config.yaml
hidden_size: 160
hidden_act: "geglu"
tie_word_embeddings: true
max_grad_norm: 1.0
Below are experts of layer 4 (counted from 0) of a mixture-of-experts language model. Rows are named router (the router's row for the expert), gate (a neuron's input weights, with its number), up (a neuron's input weights, with its number), down (a neuron's output weights, with its number) and show model dimensions 0-159. Each number is 50 + 15 x the weight over its row's rms, rounded and kept within 0 to 99.
After each expert's rows: a language model's description of what the expert responds to; "raises" lists some tokens whose logits its average output raises strongly, later layers aside. This comes from a sample of Wikipedia text that the model never trained on.

# expert 30
router:59 38 35 78 31 58 37 43 34 78 30 63 42 67 71 76 70 45 65 47 58 57 46 51 53 63 50 54 61 50 54 37 61 42 44 60 39 49 37 79 02 59 62 39 64 45 56 42 50 60 45 45 46 73 46 53 61 72 62 67 49 18 51 40 27 50 25 33 23 37 46 72 58 53 62 47 80 63 23 09 60 58 51 31 43 22 47 41 42 55 58 59 58 51 48 80 89 42 51 38 47 33 55 93 55 72 48 82 51 75 52 28 45 61 54 67 48 57 50 37 52 52 46 45 54 64 44 32 50 22 71 41 64 53 37 62 35 49 36 30 53 55 39 27 51 61 26 39 40 52 48 63 42 42 57 46 64 33 49 32
gate0:56 42 28 50 49 60 84 68 37 51 54 58 35 59 59 57 54 32 61 32 55 39 68 17 56 67 59 28 50 57 40 55 59 43 51 66 46 55 69 60 28 64 41 47 50 29 67 29 95 72 61 39 36 37 75 40 48 56 51 47 59 38 61 17 42 54 46 35 19 42 50 62 60 77 64 61 82 50 54 49 46 62 58 46 40 48 30 59 51 10 48 34 56 58 42 22 69 40 14 39 37 26 51 67 53 84 49 49 62 50 44 31 26 59 68 49 33 40 66 65 61 78 50 49 42 42 58 38 43 29 50 47 40 30 63 48 60 47 42 43 59 38 60 13 60 63 27 28 43 65 40 44 47 27 57 39 58 68 35 34
up0:76 46 42 83 50 59 89 73 31 44 50 68 47 76 41 54 58 48 52 49 56 57 68 42 58 35 55 61 39 48 31 44 80 52 31 45 35 42 48 48 26 69 55 61 43 16 64 24 43 67 65 49 40 33 55 65 43 67 65 47 43 28 62 14 73 57 50 26 28 55 54 56 51 70 77 32 67 52 73 53 63 49 31 38 47 62 36 47 54 32 43 50 74 65 56 46 80 59 12 38 63 38 45 32 63 52 68 46 73 54 47 47 37 69 35 67 39 55 52 49 34 63 37 62 51 34 55 48 45 31 32 28 36 40 63 64 54 47 41 30 59 59 35 26 50 68 55 22 30 81 69 76 38 50 58 49 29 39 42 47
down0:32 55 65 52 45 60 30 16 67 50 46 20 58 44 60 44 37 68 36 49 37 33 55 70 32 44 42 78 37 55 60 50 49 45 35 24 52 48 12 43 62 24 48 75 57 51 40 38 25 25 47 48 49 55 48 53 43 49 33 49 55 53 29 59 37 26 63 49 65 65 51 42 28 36 45 49 31 40 35 51 51 54 55 46 51 55 59 55 76 68 29 53 28 59 47 52 23 36 77 48 58 64 57 64 31 54 24 42 26 21 53 64 58 33 40 40 75 66 65 71 69 33 78 23 42 69 29 48 37 76 84 45 74 65 48 59 51 49 44 46 35 56 68 75 47 34 34 58 75 23 47 61 50 51 51 46 61 24 73 59
Description: Sports and institution nouns. Nouns in sports, politics and education articles, such as team, League, Cup, Championship, played, University, Party, election.
raises: " and", ",", ".", " in", ";", " of"

# expert 27
router:58 56 90 42 42 63 49 59 53 29 40 58 30 57 44 48 44 68 51 52 50 54 48 72 58 18 38 47 39 85 61 38 82 33 53 49 39 48 26 51 38 49 35 50 41 45 26 21 59 68 50 55 43 58 56 64 53 20 56 51 53 20 41 30 55 66 48 53 50 67 74 66 69 42 40 46 15 44 60 56 63 57 39 36 26 48 41 45 49 61 52 68 68 57 58 78 63 49 51 51 49 35 33 80 20 28 47 67 61 34 56 52 47 62 58 48 38 49 29 58 22 25 60 60 79 45 51 72 38 25 43 47 45 58 39 22 38 43 36 70 45 59 79 65 19 19 40 31 54 44 37 64 40 44 31 80 54 71 54 49
gate0:39 58 48 42 51 41 40 42 27 63 17 71 47 51 76 52 30 44 54 30 38 45 75 76 41 53 41 60 53 38 17 82 67 56 46 51 67 54 50 43 55 31 53 39 60 67 78 62 68 52 62 51 56 39 46 49 57 54 42 18 33 43 33 35 39 68 29 53 55 51 48 29 21 71 26 30 44 59 65 67 52 39 66 70 28 56 49 71 55 59 37 18 62 34 58 24 56 47 48 34 51 51 58 47 28 47 61 45 31 28 39 42 61 47 45 27 53 26 22 46 52 63 58 43 52 81 56 55 64 37 09 50 33 54 65 49 70 76 69 47 46 60 53 62 62 45 28 34 24 51 59 60 67 52 64 56 69 74 25 75
up0:62 29 44 78 57 40 21 72 48 46 39 43 47 50 74 80 44 47 54 41 55 68 31 49 61 77 37 70 43 62 32 45 53 51 25 53 53 68 65 22 92 64 52 39 27 52 48 61 56 86 48 66 58 61 55 50 61 35 26 33 48 48 77 58 49 37 30 42 39 41 41 70 75 53 37 42 57 32 47 49 53 63 41 43 76 53 69 57 73 59 48 49 54 50 77 56 54 52 52 28 49 56 42 46 39 45 66 70 44 43 49 50 62 44 52 28 27 77 44 50 57 43 43 16 43 39 30 45 44 47 00 57 66 50 42 26 56 35 36 61 58 68 59 45 60 69 12 69 49 57 26 73 33 44 65 46 31 40 34 47
down0:59 48 56 78 42 34 60 49 65 75 74 37 61 41 63 49 51 43 77 46 43 59 59 47 34 35 46 47 80 39 30 69 66 42 47 00 44 56 82 36 57 38 57 44 47 49 65 41 76 67 84 45 42 54 50 46 36 36 54 49 39 65 36 32 44 45 68 50 53 49 22 57 71 47 28 65 26 59 40 38 73 56 60 57 43 38 67 58 35 65 66 32 48 51 22 23 25 41 43 47 44 38 64 43 52 81 31 61 30 56 41 39 63 37 40 50 28 47 81 34 36 48 75 55 46 50 75 34 41 24 58 32 44 44 63 45 78 33 56 63 49 50 52 59 52 47 53 79 78 28 51 36 50 30 64 61 52 65 62 64
Description: Sentence-ending punctuation. Periods and other closing punctuation ending sentences or clauses, especially after numbers like million, plus commas and closing quotes.
raises: "\n", " However", " Also", " This", " In", " He"

# expert 16
router:47 48 65 70 37 36 45 45 45 60 57 39 66 62 63 76 73 36 48 48 79 53 60 75 48 42 35 57 47 39 42 54 29 00 49 44 34 41 47 78 66 42 54 64 44 61 62 69 47 52 63 68 43 48 66 61 18 37 51 76 42 56 35 24 58 18 50 65 48 36 50 50 78 69 44 41 68 66 67 50 73 57 45 61 40 54 50 45 73 48 59 07 56 51 34 63 58 57 31 58 60 57 48 48 59 43 50 28 32 55 39 55 75 34 61 40 51 63 83 65 37 60 41 39 71 64 78 27 56 55 61 57 41 54 32 38 42 56 52 68 27 66 53 62 30 66 43 65 54 56 34 66 32 52 23 46 72 26 49 82
gate0:50 25 62 40 75 46 38 54 30 41 31 52 42 66 46 67 85 60 37 41 40 53 48 43 59 44 47 52 55 58 56 50 43 51 29 48 71 07 50 30 59 65 56 32 93 51 53 70 34 68 35 58 18 71 70 37 25 89 86 69 24 52 60 43 27 66 43 63 55 40 53 72 47 72 27 33 44 56 38 55 47 44 53 64 36 52 65 59 34 62 58 59 71 39 42 62 22 56 73 60 69 43 57 68 40 30 67 39 51 73 63 50 31 51 53 68 26 44 50 64 39 78 69 55 54 71 50 62 60 56 28 63 35 57 42 54 42 63 45 67 68 70 59 43 63 36 50 58 66 36 50 75 47 54 50 53 67 35 38 51
up0:69 52 48 60 54 54 38 34 64 56 61 61 50 53 65 43 63 57 88 60 41 54 35 46 54 36 51 44 34 69 45 60 47 44 56 57 67 48 42 21 29 53 55 45 64 53 44 34 21 73 42 55 41 41 69 73 18 59 45 64 37 54 20 54 51 53 72 60 34 62 52 61 58 45 31 54 39 42 47 40 40 44 55 34 45 48 55 49 40 71 96 36 88 41 35 40 50 74 62 49 51 45 52 49 40 24 80 46 30 55 24 55 35 61 44 65 30 18 40 39 48 56 54 23 67 58 43 41 77 51 78 51 38 53 49 34 28 60 47 34 25 02 67 50 65 13 71 57 77 58 37 39 59 55 67 46 57 59 37 53
down0:33 67 63 61 76 38 35 52 47 65 66 49 43 58 40 47 65 41 40 55 28 27 29 49 50 65 42 69 70 40 14 58 53 66 78 51 53 71 53 66 72 36 57 55 82 46 48 71 59 35 80 59 56 68 38 51 47 55 47 52 31 61 50 56 31 64 33 46 63 33 43 32 46 46 55 53 47 52 64 25 78 53 35 56 73 42 53 77 42 33 55 56 67 45 67 29 41 28 61 34 47 53 52 33 51 70 31 63 57 54 74 58 25 60 28 13 69 63 46 64 52 71 56 60 31 51 44 36 15 88 40 31 48 42 68 56 87 46 54 52 65 56 76 58 54 80 45 59 46 28 50 67 54 50 57 70 30 61 48 57
Description: Mid-word suffix pieces. Closing pieces of ordinary words and names, such as -ent, -le, -es, -ly, -ity, as in Vincent, Patent, prickly, DeGeneres.
raises: ",", ";", ":"

# expert 25
router:60 46 60 53 47 60 77 47 56 47 40 70 42 64 39 68 40 48 48 51 30 69 44 56 59 41 37 55 52 68 57 42 84 40 49 76 31 57 73 50 36 59 34 60 30 57 30 47 60 31 27 46 51 31 82 11 74 52 50 70 63 39 60 78 59 43 61 36 43 76 43 43 29 53 39 41 45 69 56 60 66 68 32 67 68 74 24 54 67 53 59 40 57 77 45 55 41 53 35 49 73 35 43 33 43 66 58 34 58 54 12 45 44 46 31 37 66 36 30 38 73 44 38 41 18 64 62 45 61 15 61 44 59 34 49 55 37 46 53 32 35 74 46 29 80 42 53 60 54 55 31 56 60 87 64 58 29 39 51 44
gate0:62 49 55 54 51 57 54 54 60 53 44 72 49 94 71 27 52 29 53 45 44 52 67 31 63 44 49 60 50 27 39 72 39 27 46 51 52 50 29 50 61 59 36 42 70 32 62 36 63 43 80 48 62 50 70 63 64 43 63 80 62 44 58 47 54 24 56 82 40 51 49 63 24 45 75 86 53 29 56 83 47 60 23 67 58 72 45 34 40 53 67 29 64 37 70 30 39 41 62 36 66 45 60 70 45 72 62 50 70 74 39 24 41 46 75 73 65 39 71 50 44 36 46 42 32 76 52 47 50 54 50 50 32 52 60 38 55 43 77 34 13 45 62 65 66 43 60 59 48 65 44 59 44 41 73 71 44 66 75 42
up0:58 39 59 48 45 46 48 58 48 37 51 30 77 47 36 58 35 15 40 46 45 47 80 57 80 65 52 64 69 47 32 65 65 29 45 60 36 62 60 34 70 58 47 31 35 50 70 47 49 71 51 59 67 47 68 32 63 39 46 48 46 56 59 75 50 36 57 78 40 37 62 47 39 67 57 56 56 67 39 59 50 72 56 24 11 49 59 67 70 50 98 73 49 72 47 39 40 39 54 45 69 48 61 48 58 40 55 40 70 44 52 27 40 24 52 35 43 25 44 65 61 28 45 63 34 19 82 47 26 50 61 47 60 30 72 48 53 74 75 66 48 48 63 33 26 20 49 29 50 27 58 58 36 52 55 58 70 31 51 51
down0:32 82 68 46 41 54 38 52 45 54 48 65 67 34 26 10 43 50 38 22 49 44 52 67 35 63 46 51 16 12 55 66 26 53 53 66 71 63 58 39 74 54 47 36 50 52 60 58 50 47 38 61 50 66 52 39 72 54 45 56 29 58 61 42 90 67 71 55 47 64 76 36 71 32 12 61 64 65 38 45 51 56 42 62 23 32 59 62 53 71 47 38 54 43 11 53 45 71 56 38 48 64 55 35 66 46 65 71 27 35 77 72 49 72 65 38 61 58 67 70 48 52 38 39 31 53 53 32 58 64 37 56 28 65 30 50 41 35 51 66 49 44 61 46 51 43 63 70 79 48 61 53 35 77 58 46 58 60 46 48
Description: Names and nouns. Capitalised name words and family or institution nouns after the or his, such as brother, child, University, John, King, Court.
raises: "-", " of", " and", ",", " in", " ("

# expert 18
router:60 52 76 66 71 68 33 65 47 80 56 60 57 57 68 59 56 41 55 64 52 61 59 53 57 61 79 25 27 81 46 34 45 30 33 74 70 48 16 35 60 52 37 51 41 48 43 56 42 08 50 63 41 69 42 47 44 42 44 39 43 43 38 60 40 88 63 52 60 46 53 74 55 50 62 49 57 33 34 52 51 62 82 47 45 75 55 58 36 57 43 58 52 51 51 45 74 37 54 63 33 48 44 77 57 53 42 36 71 52 66 52 27 44 55 38 54 25 37 65 37 68 58 81 35 28 30 50 70 32 32 53 41 72 37 18 75 31 45 51 51 11 38 58 57 38 49 54 57 56 31 57 33 47 48 20 59 81 62 63
gate0:32 45 65 32 27 56 56 66 45 77 34 77 64 48 52 63 47 31 46 47 54 45 89 83 69 56 56 16 41 26 80 43 47 78 52 21 37 50 53 30 65 20 42 27 65 45 64 47 46 76 34 66 67 28 40 46 40 31 62 64 40 68 64 26 72 45 51 48 61 49 43 23 38 68 58 45 31 36 70 30 59 47 50 47 14 54 29 43 40 57 35 47 35 67 56 57 29 28 59 35 74 47 46 44 38 40 38 60 44 19 39 26 37 52 70 72 49 44 42 43 58 34 28 57 33 60 51 58 64 27 52 72 51 38 53 61 27 42 44 55 49 53 74 37 46 49 46 65 49 54 37 55 51 42 54 66 65 64 58 72
up0:35 26 48 32 41 59 58 58 70 54 50 45 54 68 61 54 43 63 33 55 50 39 64 58 63 33 56 21 17 42 78 38 36 61 60 38 69 67 76 46 70 48 40 40 18 34 50 52 79 81 43 58 55 58 57 51 54 38 37 48 30 49 51 52 64 36 42 67 54 56 57 23 65 43 65 63 46 36 53 40 46 53 59 49 32 56 55 45 47 45 31 73 48 50 49 43 60 51 66 48 79 45 44 01 55 34 41 93 40 29 44 29 35 64 40 44 51 35 48 70 63 45 52 50 39 62 29 38 51 40 72 77 64 29 31 55 57 40 67 64 64 39 93 58 34 33 41 55 56 74 28 68 36 50 76 59 35 45 21 64
down0:64 40 46 57 62 75 13 35 69 34 56 44 30 54 39 27 39 60 42 54 94 62 74 45 27 61 68 53 35 48 38 59 61 51 41 67 65 03 41 25 62 53 50 40 67 40 38 49 64 60 52 53 69 29 54 54 30 74 45 41 54 41 58 39 24 70 66 59 45 15 60 53 65 29 47 59 75 43 27 48 56 19 38 33 56 46 30 49 37 44 41 56 40 46 38 40 70 49 69 44 31 75 52 59 47 43 56 56 40 40 61 78 67 46 65 39 55 45 31 61 46 51 54 67 47 46 49 31 48 08 38 55 33 48 56 44 44 40 22 60 31 39 35 45 76 41 24 43 57 66 55 45 48 50 32 47 63 35 79 31
Description: Line breaks and table pipes. Newlines, table pipes, semicolons and heading markers in tables, lists, infoboxes and section breaks.
raises: "===", "In", "New", "=="

# expert 14
router:48 44 37 35 59 65 33 63 16 73 48 26 51 59 46 43 67 70 50 53 63 61 67 62 41 56 51 43 33 25 55 46 70 40 50 49 16 51 40 63 71 48 48 58 57 76 38 51 50 50 27 53 36 78 63 40 73 67 55 53 26 38 77 55 37 38 59 28 80 35 63 70 42 59 91 38 32 33 68 34 40 40 15 68 44 54 53 39 43 45 60 30 62 38 60 20 35 37 74 68 43 45 58 88 64 58 17 54 56 63 55 54 37 83 35 63 44 64 56 65 54 39 27 70 50 56 48 48 38 63 51 57 73 71 66 47 34 45 52 55 38 35 46 67 76 34 32 56 64 52 31 63 49 53 61 55 53 32 57 55
gate0:27 26 54 54 45 65 67 37 25 33 38 28 61 66 61 50 46 52 54 47 37 41 59 65 35 55 54 36 46 21 47 50 45 37 60 31 35 57 59 55 51 75 71 39 44 42 63 53 23 36 41 42 54 33 50 41 56 50 29 53 46 58 67 27 39 32 63 59 79 44 34 92 46 46 60 39 33 63 26 50 43 31 94 37 52 54 38 60 61 46 41 21 63 43 42 34 49 40 44 60 59 49 81 54 58 40 61 39 42 63 35 60 41 78 55 48 11 41 65 17 66 35 45 39 56 91 59 43 41 44 17 58 52 52 66 47 53 35 37 37 42 48 62 58 81 61 59 59 45 78 34 53 45 49 73 29 86 51 38 54
up0:34 85 42 62 41 44 39 27 33 48 42 53 55 49 46 44 60 52 49 50 45 57 22 63 60 55 45 40 64 67 42 43 41 40 68 59 57 76 24 75 64 69 68 59 53 19 55 52 33 47 74 23 31 66 68 55 59 44 60 68 36 28 39 68 52 49 28 54 74 63 40 67 50 54 39 54 47 49 70 38 45 14 69 32 75 44 32 72 57 34 57 32 51 47 64 37 55 42 41 87 50 59 43 49 72 55 53 51 32 71 94 54 59 63 66 67 24 56 31 35 57 52 73 36 57 67 27 52 46 58 32 44 79 39 82 33 63 67 38 17 37 48 54 53 72 41 54 48 46 75 39 49 42 48 53 34 72 46 55 43
down0:39 48 65 50 55 62 61 42 74 64 66 52 28 55 62 49 30 40 47 55 31 65 44 72 74 65 47 23 30 65 58 69 40 62 61 72 43 42 49 46 39 57 24 45 40 35 31 48 54 25 30 80 53 58 36 34 61 49 48 54 44 39 43 53 68 34 25 66 25 50 74 31 32 69 41 33 56 55 43 36 53 49 35 43 72 65 65 83 51 94 51 48 40 71 50 65 59 58 54 10 70 46 19 36 55 58 64 42 73 46 08 66 39 61 38 41 59 63 46 39 39 47 59 29 61 41 46 32 40 35 66 64 30 61 61 60 47 59 17 62 56 44 59 41 24 29 59 58 56 75 56 54 40 45 47 48 31 58 54 73
Description: Section headings. The == and === heading markers and heading words like Biography, Early life, career, and title words such as New, War, election.
raises: "\n", ")", ",", " (", ":", " R"

# expert 23
router:36 46 26 28 45 55 34 48 33 49 33 60 65 45 73 33 39 60 81 50 19 56 59 41 44 75 40 55 26 15 24 67 48 59 43 44 59 49 73 55 66 47 37 41 56 43 37 77 54 43 55 37 63 57 51 38 50 44 58 34 71 47 41 45 55 56 52 55 34 51 63 39 49 47 39 43 20 69 42 18 44 49 70 33 32 59 36 63 46 99 56 64 59 70 60 41 20 62 70 37 63 53 47 34 76 47 75 58 36 42 48 71 46 36 52 47 63 71 48 32 47 32 63 72 39 40 31 61 37 73 49 56 40 32 26 63 36 27 56 55 43 84 41 43 60 36 58 52 32 69 61 51 56 63 46 60 69 60 55 22
gate0:48 15 67 48 54 29 61 47 55 38 23 24 55 49 56 52 38 44 51 65 47 50 48 53 64 48 83 40 53 17 65 64 34 61 47 63 70 56 53 32 60 48 27 32 27 52 65 22 52 35 40 57 43 61 84 63 82 44 39 36 55 76 47 56 44 47 44 65 53 42 51 22 37 26 34 47 37 38 42 36 48 75 66 47 64 60 58 63 47 68 49 46 64 41 34 40 47 57 75 47 56 56 51 59 45 68 34 48 81 73 89 39 79 53 65 36 51 39 42 55 67 52 34 40 64 46 29 12 40 68 57 63 51 56 41 74 63 31 45 46 42 74 83 63 31 46 65 57 36 45 33 48 77 60 46 49 48 58 26 24
up0:50 48 33 54 56 58 68 28 02 69 46 55 54 76 77 52 51 72 48 18 50 60 61 52 52 53 33 62 54 49 49 35 42 54 38 45 46 49 64 45 46 53 69 53 63 46 47 58 45 71 99 74 84 58 44 31 53 41 42 69 44 42 10 56 59 60 50 20 79 61 21 62 59 58 17 67 46 35 33 76 48 28 52 38 44 43 56 46 50 67 31 50 61 79 56 60 52 54 64 37 62 44 62 56 41 43 16 47 53 49 17 52 36 73 49 67 37 62 66 52 37 57 50 53 50 51 53 82 37 45 41 53 67 42 34 39 30 58 33 34 72 55 40 31 63 46 30 59 25 49 49 35 61 53 48 61 48 54 28 64
down0:42 65 53 66 66 48 23 60 49 60 51 54 50 46 35 32 49 38 39 45 57 45 83 60 48 72 58 46 47 52 73 27 67 42 35 65 43 93 64 45 41 32 77 59 50 44 49 56 37 47 49 36 31 55 36 38 33 45 73 53 30 58 73 35 42 53 82 75 15 42 47 55 60 66 31 35 42 48 59 43 53 24 22 52 66 67 32 48 30 42 29 22 26 68 67 65 52 40 75 40 52 73 67 44 70 25 40 49 47 46 49 53 39 40 24 41 19 56 51 47 25 41 57 69 47 59 73 58 53 49 47 49 72 85 66 44 67 58 63 62 74 49 44 36 63 39 21 38 55 64 38 57 62 77 69 33 49 50 51 58
Description: Word-initial letters. First letters of split lowercase words or capitalized names after the, a or a hyphen, e.g. f-roze, f-ees, j-uvenile, S-igns.
raises: "in", "o", "ang", "i", "it", "at"

# expert 15
router:51 39 60 54 33 57 48 44 58 12 41 39 48 73 64 44 46 53 63 55 29 52 64 53 68 45 57 57 55 80 52 65 57 40 52 66 52 54 59 57 50 63 67 58 46 65 59 58 37 43 37 35 46 76 69 45 48 70 27 57 64 44 50 76 59 44 53 21 57 60 55 15 48 57 62 32 52 70 52 33 38 65 46 58 59 11 37 47 93 55 68 25 54 40 32 73 47 62 62 47 40 41 57 53 39 36 55 66 49 78 38 66 51 77 34 39 66 74 44 93 54 18 45 48 41 36 78 39 61 67 56 78 60 54 25 71 37 75 66 69 72 53 55 53 31 27 58 67 41 57 54 48 57 49 65 66 31 21 53 47
gate0:65 54 43 58 45 66 15 44 50 65 54 49 30 62 62 30 60 58 70 11 64 56 34 65 58 59 43 62 33 36 51 62 18 52 57 45 55 46 49 67 60 47 90 54 44 43 15 57 61 36 40 53 31 53 42 70 51 53 41 54 20 47 46 57 53 55 24 26 74 55 43 55 72 64 48 30 78 49 63 37 47 57 65 43 62 63 55 49 60 57 54 46 45 58 39 47 58 67 49 40 67 62 80 59 43 34 66 26 67 76 23 53 77 39 48 21 65 67 39 55 54 52 65 52 28 47 78 46 46 32 51 23 56 38 61 61 46 24 28 38 41 61 23 57 27 37 49 72 53 54 32 31 67 51 48 43 50 04 47 45
up0:81 58 61 62 52 68 25 27 47 32 36 64 60 62 36 55 35 73 48 23 37 45 52 72 52 53 14 55 49 54 33 35 42 79 79 49 77 39 51 52 65 50 33 71 41 48 39 37 60 50 57 65 41 13 66 39 38 48 57 62 18 37 43 62 36 75 48 54 39 59 34 46 67 56 44 25 71 56 55 42 49 68 41 48 53 47 55 27 61 62 23 55 55 41 57 65 61 54 73 35 64 47 64 26 52 60 37 41 25 43 47 31 75 65 51 47 49 54 47 33 41 61 69 62 26 17 15 68 63 37 65 64 57 62 45 50 52 51 22 51 49 71 70 53 19 56 39 63 42 44 49 20 43 41 32 69 29 28 59 48
down0:43 37 20 71 38 45 33 41 38 35 50 62 24 71 36 50 60 62 55 34 59 57 74 55 52 29 32 48 60 58 42 61 19 61 62 53 38 44 47 38 60 82 39 29 74 53 80 58 51 70 62 45 55 68 30 66 58 36 24 27 69 54 53 47 52 40 61 61 33 48 71 84 55 45 30 55 68 50 20 22 22 37 24 79 58 46 48 40 40 71 53 33 56 44 29 37 60 39 62 70 35 65 71 63 49 45 41 60 37 51 52 89 56 30 58 69 62 45 48 47 63 62 38 41 39 51 59 35 68 32 56 48 31 41 40 55 35 26 74 69 20 37 53 63 39 47 29 59 48 34 32 42 44 24 52 46 67 42 54 64
Description: Common nouns and verbs. Content words after articles or subjects, especially film, album, series, group, service, use, and verb stems like arrest, station.
raises: ",", " to", " and", "-", " from", "."

# expert 24
router:48 35 37 53 54 47 72 43 45 49 59 23 39 66 45 49 42 52 36 57 46 37 16 52 35 42 60 60 60 40 52 61 55 45 25 65 46 53 57 37 28 40 57 39 44 48 31 41 42 61 44 60 28 40 57 60 42 62 27 41 34 52 56 47 38 53 14 37 46 53 25 60 62 66 39 59 66 73 55 51 33 60 85 65 65 59 40 22 42 28 40 23 13 31 50 85 45 37 53 46 63 41 66 21 37 30 35 28 55 66 30 33 86 45 40 42 61 43 64 67 68 32 36 35 82 59 74 18 50 41 52 40 36 36 46 38 44 52 45 51 46 48 30 59 50 68 53 59 61 71 49 50 83 85 29 35 42 27 51 45
gate0:58 41 58 58 55 51 99 39 51 40 45 42 54 48 40 47 24 70 51 46 49 70 65 41 88 29 39 54 45 71 49 71 31 60 81 72 57 36 58 54 69 44 67 24 49 50 33 50 29 45 61 60 53 45 59 56 32 48 53 53 71 45 33 47 42 57 29 77 46 49 55 60 44 42 53 42 40 50 26 53 26 64 48 52 49 43 66 44 62 65 60 37 41 60 53 59 64 52 51 50 79 50 57 35 59 39 39 44 23 66 72 64 46 50 42 65 60 24 42 52 61 34 70 11 68 23 39 44 36 46 42 40 20 71 32 28 33 63 97 39 33 62 27 70 41 39 64 58 43 37 14 32 47 50 45 40 32 56 63 69
up0:47 47 30 50 22 87 65 46 58 45 65 83 31 53 33 55 41 84 45 41 28 47 56 57 57 54 38 85 51 74 67 73 67 61 51 28 70 74 73 66 52 34 53 26 25 23 55 25 30 49 64 46 61 56 48 56 54 42 39 46 54 55 12 49 26 85 31 55 54 53 34 55 44 49 61 52 66 29 30 41 31 49 43 62 35 60 30 66 48 49 60 23 43 36 38 29 42 46 38 37 48 55 58 31 42 69 48 64 27 54 61 46 55 31 46 45 45 44 25 30 55 50 41 42 43 54 51 70 78 53 41 57 48 40 51 15 40 54 65 54 26 56 57 51 24 59 54 63 84 41 52 23 70 55 52 36 53 42 50 45
down0:63 41 60 53 54 44 33 54 20 42 43 63 52 50 56 46 64 20 33 43 71 66 55 60 73 79 35 48 38 47 57 38 63 15 22 69 04 60 27 49 40 62 38 21 64 56 42 25 50 37 13 36 41 56 39 63 42 58 61 63 52 39 50 60 46 13 68 42 56 43 57 29 72 30 45 42 55 39 61 81 55 27 48 27 38 68 53 32 78 27 68 53 45 45 39 69 62 58 40 44 35 32 48 71 73 45 58 55 50 80 32 50 57 55 45 57 44 56 50 38 39 46 59 56 50 42 78 51 48 44 56 60 67 47 62 28 53 63 32 61 66 54 87 45 51 33 28 59 38 62 55 60 28 54 53 61 54 61 75 63
Description: Name-ending pieces. Later pieces of personal and place names, often in sports tables, like -ey, -ley, -ick, -ton, Ku-any-sh, Milwauk-ee.
raises: "\n", ",", " and", "-"

# expert 31
router:69 64 61 27 63 66 53 38 55 52 39 64 60 29 57 33 54 34 26 48 39 59 46 28 33 76 77 51 35 79 36 47 34 50 47 53 54 47 33 51 38 29 21 47 79 40 46 49 66 44 50 60 57 53 54 51 47 52 42 61 45 35 39 47 33 33 30 43 33 23 43 55 52 71 69 77 77 51 44 80 44 47 66 58 52 72 54 57 28 14 17 51 48 32 43 52 52 57 56 39 54 66 48 58 61 63 35 45 45 37 64 36 49 60 58 63 38 51 38 66 56 88 60 52 58 34 42 45 70 71 52 82 43 36 74 66 59 51 27 65 41 37 27 14 66 64 30 69 39 42 26 60 47 65 58 15 43 58 65 25
gate0:37 39 57 67 34 38 14 44 51 74 37 40 53 71 57 44 46 54 27 17 50 62 51 45 50 76 55 68 51 49 47 44 38 52 50 44 49 65 48 64 56 48 40 30 38 47 36 60 72 26 69 53 78 83 86 71 61 23 41 78 57 36 35 42 56 36 56 43 23 70 29 42 31 65 48 48 86 57 27 57 45 33 38 31 59 58 61 34 64 62 25 58 33 52 36 59 24 42 73 37 53 23 51 75 21 52 44 58 50 32 47 19 65 43 69 67 29 49 69 58 42 58 52 72 58 29 69 40 72 46 70 51 32 31 51 38 59 38 54 38 46 38 65 32 41 42 60 76 49 53 38 60 66 49 47 47 49 43 41 37
up0:28 49 43 49 54 72 17 29 52 39 40 52 58 53 50 44 28 56 45 53 41 41 52 74 66 69 69 37 73 41 56 44 58 82 50 62 53 66 69 66 38 60 40 57 25 80 62 78 49 65 53 50 53 40 52 60 32 56 51 48 56 71 47 55 70 44 25 36 29 43 34 29 24 71 46 55 84 44 43 65 46 45 40 74 71 25 48 47 48 57 42 64 30 28 26 63 79 36 38 52 83 90 39 50 62 34 43 51 43 46 73 35 50 75 67 44 54 26 55 52 27 79 54 47 58 57 32 25 78 25 42 66 57 49 52 48 40 70 54 46 43 42 60 30 67 57 48 39 40 74 49 27 65 59 38 54 45 60 70 43
down0:52 45 70 36 43 61 25 51 53 75 36 35 45 26 48 71 57 84 20 60 25 28 50 64 68 44 48 53 31 73 57 43 31 54 68 63 30 93 32 85 63 33 30 54 66 36 48 42 54 46 28 34 48 85 43 38 54 31 38 47 40 52 42 52 69 78 66 41 28 42 32 43 56 42 60 34 27 45 54 50 59 75 41 76 55 60 61 67 40 57 52 19 53 26 80 55 63 46 42 31 22 47 47 52 41 35 71 60 47 26 56 31 64 53 60 55 27 42 58 69 63 57 58 54 53 34 35 62 76 46 45 39 69 57 54 37 51 62 60 50 51 67 63 35 51 26 59 54 56 55 33 58 71 61 60 32 54 66 43 28
Description: Infobox layout tokens. Line breaks, table rows, field labels like Website, Total, DST, and the is opening definitions like "X is a species of beetle".
raises: "ography", " no", ":", "=", " ("